Experts of a small language model: 10 layers, a variant of Muon for the experts.
Below are experts of layer 7 (counted from 0) of a mixture-of-experts language model. Rows are named router (the router's row for the expert), gate (a neuron's input weights, with its number), up (a neuron's input weights, with its number), down (a neuron's output weights, with its number) and show model dimensions 0-159. Each number is 200 + 30 x the weight over its row's rms, rounded and kept within 0 to 999.
After each expert's rows: a language model's description of what the expert responds to; "mostly gets" lists some tokens that are sent to it at least half of the time. This comes from a sample of Wikipedia text that the model never trained on.

# expert 53
router,247,202,187,162,220,160,158,221,206,182,172,210,201,255,161,199,194,230,162,242,215,246,184,250,171,192,261,161,248,244,215,233,170,253,205,158,192,220,176,211,230,236,261,176,141,170,151,189,154,153,206,186,214,212,233,201,164,215,183,218,172,228,219,230,222,200,186,194,152,169,220,174,192,198,186,230,161,184,243,220,217,165,162,217,253,172,196,217,219,195,202,163,213,236,157,136,239,203,181,214,215,268,177,218,206,176,223,168,220,171,209,240,186,223,181,223,151,219,234,217,186,184,228,158,178,210,190,211,238,239,185,206,227,186,156,141,230,208,244,203,218,181,217,242,199,237,244,151,190,192,201,205,209,188,220,167,245,152,247,183
gate1,239,182,236,167,183,213,152,219,194,149,128,229,253,207,225,210,197,220,197,202,196,195,187,184,202,239,214,241,196,218,238,222,160,216,190,153,183,184,192,194,137,204,253,164,208,198,185,142,187,273,147,186,225,212,141,172,176,219,180,164,208,258,166,170,221,216,169,185,212,216,225,155,203,226,194,201,219,208,162,211,217,188,145,198,168,256,248,173,227,213,186,215,213,193,186,244,181,207,221,191,248,245,183,191,144,185,240,200,219,190,153,196,199,212,142,165,215,175,193,267,178,149,230,197,197,178,192,235,198,204,216,183,211,132,201,191,202,204,164,214,255,151,182,148,232,234,180,199,156,230,225,232,183,196,224,201,252,196,239,169
up1,182,211,161,209,222,230,240,244,217,169,217,187,210,160,218,212,136,176,177,178,186,223,195,176,172,174,243,224,172,189,226,210,184,190,235,191,201,207,204,234,185,192,231,133,154,255,182,290,175,211,193,206,277,206,209,170,184,155,247,196,201,281,182,235,237,162,198,258,190,189,147,244,251,180,227,236,191,239,190,199,199,191,187,194,246,208,214,231,232,207,177,203,210,224,245,182,182,203,184,185,181,273,181,146,189,185,202,257,230,169,190,214,199,163,244,209,237,131,220,188,246,201,184,195,227,228,189,198,225,220,236,221,201,153,201,186,198,215,224,232,150,223,176,223,238,207,169,187,232,245,204,212,207,238,189,211,178,187,208,148
down1,221,202,168,199,199,219,150,208,240,215,150,201,199,191,252,207,196,183,209,182,256,260,215,259,190,184,192,269,233,199,178,204,219,211,165,198,206,193,202,198,142,213,217,168,199,192,225,193,188,211,205,229,151,215,214,159,208,221,187,224,200,186,233,201,178,159,223,167,230,232,208,222,196,200,90,211,222,142,241,153,214,193,171,252,198,212,170,227,217,175,191,208,165,184,221,174,177,172,216,222,208,174,229,133,144,191,139,224,191,264,181,218,242,174,218,224,245,158,177,170,235,272,243,192,246,216,205,205,211,187,203,227,165,190,206,182,229,224,210,175,181,213,257,219,165,241,135,235,253,203,160,170,210,216,208,190,224,198,198,209
What it handles: Determiners starting a noun phrase after a preposition, period or comma, mainly the, a, The, an, this, another, same.
mostly gets: " a", "The", " this", " the", " The", " This"

# expert 38
router,203,161,128,153,259,175,134,246,221,201,165,184,176,232,156,224,202,219,158,255,237,219,195,239,168,170,248,189,247,225,238,241,188,222,201,174,191,220,183,170,239,232,254,178,159,208,158,163,145,181,242,151,204,240,261,217,181,212,169,248,185,193,191,195,222,212,228,201,134,186,202,156,238,170,160,240,235,192,218,218,208,161,150,206,242,204,196,228,203,171,208,182,226,209,162,157,217,207,172,241,219,215,192,219,170,178,199,181,202,191,220,214,185,217,184,227,176,208,225,229,181,190,239,158,175,240,194,200,242,267,149,169,223,165,174,190,209,204,219,204,239,154,200,223,188,219,221,178,147,186,189,225,173,179,213,191,197,203,229,165
gate0,239,158,240,175,194,129,162,181,189,198,234,252,100,146,209,203,192,257,203,225,126,191,199,178,213,193,208,246,168,220,176,244,208,176,205,236,194,176,220,203,199,197,146,250,190,234,192,165,175,232,176,260,178,202,218,230,231,259,152,217,196,211,204,222,223,169,138,167,218,203,173,195,218,206,170,192,217,207,201,158,208,222,202,157,184,185,188,249,237,187,165,251,204,178,215,270,186,186,235,187,197,169,205,229,180,195,191,200,176,157,209,202,164,223,162,205,172,211,206,197,159,171,162,245,171,249,191,224,189,210,244,164,204,128,201,172,165,149,193,243,203,201,205,197,178,159,174,208,201,205,200,230,212,171,177,169,196,176,234,170
up0,147,225,208,168,155,226,219,219,197,237,181,210,207,208,146,257,210,175,199,191,167,205,192,208,224,186,221,180,210,160,218,156,185,279,240,170,209,229,186,163,244,178,180,154,224,165,200,222,220,233,167,215,188,224,207,225,249,218,205,269,183,238,223,161,174,172,232,169,232,164,216,200,193,209,232,181,212,190,209,166,233,171,167,226,180,197,216,200,183,252,211,131,245,206,217,241,232,241,171,256,182,202,235,213,261,256,214,220,213,185,214,184,178,208,225,202,192,207,162,158,177,190,178,149,231,161,227,162,188,217,214,222,148,212,200,181,225,224,203,154,219,192,233,232,243,156,245,185,222,196,268,249,231,192,246,219,245,189,156,222
down0,203,142,188,180,211,205,221,228,211,182,211,210,227,224,237,215,291,190,192,169,208,193,224,201,226,179,184,191,187,222,203,167,156,239,226,149,190,247,208,183,160,253,184,218,159,155,209,233,232,218,198,192,167,179,219,184,174,187,187,261,240,198,187,264,182,228,198,289,220,172,227,212,225,182,211,182,196,240,202,184,187,235,222,221,248,155,193,206,231,168,219,159,157,171,198,158,217,147,188,143,146,237,149,164,193,180,241,172,234,206,155,225,219,165,246,186,217,200,162,144,195,222,178,204,183,154,230,197,211,184,195,263,213,238,177,205,191,267,199,193,199,158,191,145,178,234,178,194,163,211,188,219,237,174,183,198,217,204,243,206
What it handles: Auxiliary and linking verbs and adverbs in prose, such as was, is, has been, would, not, as, became.
mostly gets: " not", " has", " been", " would", " are", " have"

# expert 5
router,207,186,149,153,247,154,146,241,218,194,151,194,185,233,173,218,208,226,157,237,221,207,179,255,131,184,263,203,245,246,256,236,165,225,214,157,171,224,187,192,230,226,260,173,170,218,175,172,156,192,222,178,217,230,231,236,184,205,175,221,171,197,199,215,224,206,224,213,157,190,197,168,236,165,192,237,221,175,193,217,211,181,143,200,267,206,186,222,224,199,194,173,219,209,170,166,223,218,177,220,215,241,170,220,167,166,197,176,238,189,203,253,182,230,174,224,173,215,221,234,186,193,233,150,163,229,184,200,254,251,143,182,248,171,187,178,224,221,207,198,245,164,231,225,176,221,222,187,182,205,173,220,163,162,239,183,221,199,250,169
gate0,160,194,222,155,229,191,173,191,139,236,188,199,181,226,223,206,139,217,221,158,123,216,177,193,159,175,215,243,184,176,272,197,168,198,130,248,191,174,230,198,224,189,212,239,203,208,178,240,155,223,229,163,153,227,204,214,205,189,165,223,241,216,200,176,225,257,260,200,215,191,181,191,195,223,262,206,197,176,195,227,175,187,221,167,210,230,195,164,151,217,207,244,217,208,182,216,168,229,178,217,248,159,244,156,234,219,228,214,194,164,230,215,245,257,165,233,220,197,204,216,216,213,204,178,185,245,172,207,169,232,152,179,160,194,222,211,167,206,192,207,221,249,223,201,204,160,180,173,197,168,158,200,266,257,184,196,195,225,193,141
up0,257,170,145,198,176,217,150,185,190,251,158,189,204,219,208,144,195,190,193,242,160,263,223,247,228,258,138,264,137,208,174,163,230,198,229,152,187,223,148,198,166,163,222,151,184,160,198,159,196,212,259,214,190,186,196,243,212,217,214,176,197,182,191,204,187,193,131,185,208,256,245,184,224,215,160,175,212,206,217,219,220,201,245,220,225,221,191,197,241,193,191,208,248,239,230,224,187,177,217,186,202,201,225,218,220,251,197,203,160,160,218,186,173,241,149,175,265,203,206,214,193,183,183,169,253,204,205,224,181,185,206,240,177,175,175,183,186,191,174,172,217,152,187,229,189,224,144,182,191,216,229,189,159,216,264,172,223,202,193,211
down0,200,154,212,192,184,241,215,173,165,172,169,142,174,249,187,251,177,206,144,205,152,197,206,203,256,212,162,204,210,187,194,161,154,181,243,129,234,248,202,188,227,178,216,205,171,207,235,180,248,227,173,219,178,196,160,205,177,207,196,257,196,197,229,199,183,197,199,167,167,238,213,231,162,192,210,145,145,243,222,173,148,185,201,150,168,177,194,247,223,207,200,199,245,206,182,236,163,184,246,208,184,204,203,234,172,166,204,206,216,216,240,183,209,154,213,229,196,224,215,167,220,168,246,180,232,162,175,154,142,171,215,236,190,243,205,205,201,228,245,210,263,193,195,258,262,217,235,155,215,217,157,183,178,154,181,191,214,191,205,237
What it handles: Forms of be, have and become right after a subject pronoun or noun, as in "It is located", "were", "became".
mostly gets: " was", " is", " has", " been", " are", " became"

# expert 32
router,252,180,193,163,215,159,167,230,204,182,189,204,207,254,162,219,200,247,173,251,227,254,211,230,154,204,257,149,232,228,218,265,156,213,200,173,187,200,167,195,234,215,247,160,170,176,164,178,158,188,213,177,226,220,239,216,158,246,184,242,178,239,233,240,208,178,197,213,166,156,227,182,194,179,183,239,172,159,239,215,195,149,142,212,219,202,183,195,218,164,197,195,216,235,140,153,227,209,186,228,200,238,174,220,190,193,191,167,218,179,222,223,175,223,170,239,128,214,227,217,174,184,212,166,179,196,208,181,214,239,185,175,244,168,142,137,230,191,242,183,225,181,194,226,209,227,249,173,214,191,198,230,190,187,226,182,222,160,259,197
gate1,181,187,200,148,196,189,190,202,196,235,202,193,197,194,118,252,189,201,181,165,210,204,211,157,211,188,249,238,204,254,251,254,185,176,202,214,179,195,191,174,212,206,205,250,202,225,152,197,214,209,230,186,274,219,176,205,219,178,215,203,180,166,196,247,159,176,171,247,180,224,206,165,259,187,168,236,247,204,170,176,252,249,164,246,183,123,194,171,237,199,199,236,212,173,216,138,213,216,191,197,181,228,203,257,146,214,197,228,217,218,175,234,245,191,191,169,181,220,220,220,226,164,224,257,153,250,248,250,200,249,229,174,228,258,230,231,211,156,220,169,207,224,192,191,211,236,193,239,211,196,223,199,220,181,213,230,215,225,181,206
up1,160,250,180,198,185,257,157,193,173,187,180,209,261,189,199,189,191,174,223,199,249,254,181,174,170,208,202,247,155,156,217,200,202,209,202,194,196,232,217,237,156,246,174,162,163,176,165,231,259,205,222,163,205,211,224,205,204,150,193,201,244,195,161,192,258,226,224,207,200,260,224,265,228,172,220,200,235,203,208,227,177,203,236,170,290,213,245,169,180,212,141,223,194,185,227,203,166,244,175,170,188,257,175,215,223,159,233,237,217,208,262,199,180,221,235,180,242,178,178,200,152,215,208,184,196,208,152,202,218,187,172,202,183,202,197,241,193,188,150,256,194,187,229,233,202,200,209,204,196,208,204,252,272,216,224,238,215,234,211,218
down1,179,179,181,203,241,244,225,190,243,187,158,185,261,195,191,226,211,195,232,205,187,224,187,175,185,202,238,155,222,211,221,211,251,247,220,140,187,203,226,216,222,174,226,196,148,180,235,170,267,211,222,188,171,176,140,193,102,162,181,233,190,174,166,166,214,225,153,230,181,186,242,173,230,201,212,198,167,186,192,210,216,212,191,222,143,191,203,180,244,190,220,272,228,194,207,139,222,237,215,100,176,217,210,143,182,214,221,247,214,210,149,244,175,162,218,167,220,220,232,219,239,220,184,220,188,232,242,244,205,224,235,195,193,219,218,225,204,163,212,220,196,230,206,208,162,209,197,204,180,195,197,158,209,222,177,255,216,208,232,185
What it handles: Articles a, an, the, another, one after prepositions in prose, especially sports game narratives: in a row, into an ambush.
mostly gets: " a", " an", " A", " another", " one", "-yard"

# expert 39
router,217,183,144,164,257,179,143,235,234,193,166,187,195,223,155,220,195,227,167,253,249,216,197,269,184,184,235,202,238,227,246,233,166,227,233,170,178,232,197,183,264,231,236,168,163,190,181,180,165,197,212,170,231,223,255,231,171,223,179,216,160,206,186,207,226,198,235,222,160,177,211,176,234,178,167,222,227,181,202,239,203,158,163,200,242,182,174,227,200,200,214,185,222,192,152,156,218,227,157,227,210,257,176,227,170,169,213,181,228,167,230,224,151,227,167,199,161,204,212,251,181,208,239,166,151,233,193,192,261,247,143,196,233,174,163,180,230,202,226,203,215,162,233,208,189,217,216,196,174,194,180,210,176,160,230,177,229,195,246,164
gate0,208,167,173,153,206,253,172,243,217,212,233,242,174,221,164,151,147,187,194,226,239,184,271,218,170,161,219,228,215,206,191,169,184,146,183,190,203,215,242,201,198,180,210,182,218,181,186,220,163,189,177,221,158,190,221,221,181,202,210,184,189,254,213,264,228,208,241,184,179,202,135,197,235,187,165,231,202,178,197,232,195,196,222,154,207,186,222,202,164,146,215,130,191,187,216,202,233,242,140,180,188,245,181,205,203,214,169,192,184,182,191,156,251,206,193,158,176,141,139,252,252,230,191,245,185,209,161,224,187,201,232,192,204,241,193,123,191,171,196,179,173,155,213,219,212,247,214,164,185,229,208,200,203,252,167,223,263,204,222,179
up0,205,203,240,158,227,218,200,266,246,205,228,175,180,220,163,219,141,200,179,220,229,138,238,191,193,221,182,220,244,213,210,247,212,213,200,178,285,202,218,222,150,198,223,193,194,186,166,217,166,172,216,221,214,211,161,127,196,183,171,231,203,248,168,258,189,221,172,151,223,174,232,129,246,221,205,212,210,187,207,219,211,197,202,193,213,215,219,215,142,173,204,197,218,223,228,146,249,207,206,229,187,254,184,194,185,188,182,203,224,171,178,176,177,226,216,237,232,207,172,260,192,225,177,241,194,170,189,241,200,146,190,163,180,206,185,164,200,186,197,122,170,117,230,228,198,198,198,202,135,167,197,218,175,191,238,205,232,216,199,156
down0,236,202,162,194,203,234,198,232,201,218,221,181,169,182,189,192,178,231,209,231,213,194,222,229,249,190,166,177,184,235,180,152,188,170,208,191,186,183,186,199,152,193,201,198,260,172,150,203,173,216,156,186,244,238,168,154,176,156,181,216,170,223,129,222,166,174,203,183,183,195,247,151,216,212,197,189,167,198,118,181,179,183,190,169,176,209,209,146,170,243,176,163,107,196,223,166,180,163,189,237,228,155,240,187,149,234,216,198,144,196,153,236,202,174,221,180,237,239,164,229,268,238,240,231,188,184,207,239,175,219,185,179,221,156,181,181,198,202,164,235,193,207,178,139,151,149,173,212,220,173,225,191,194,191,183,220,220,217,178,188
What it handles: Auxiliaries after a subject noun or pronoun, mainly was, is, were, has, had, been, would, became, often starting passives.
mostly gets: " was", " is", " has", " been", " would", " were"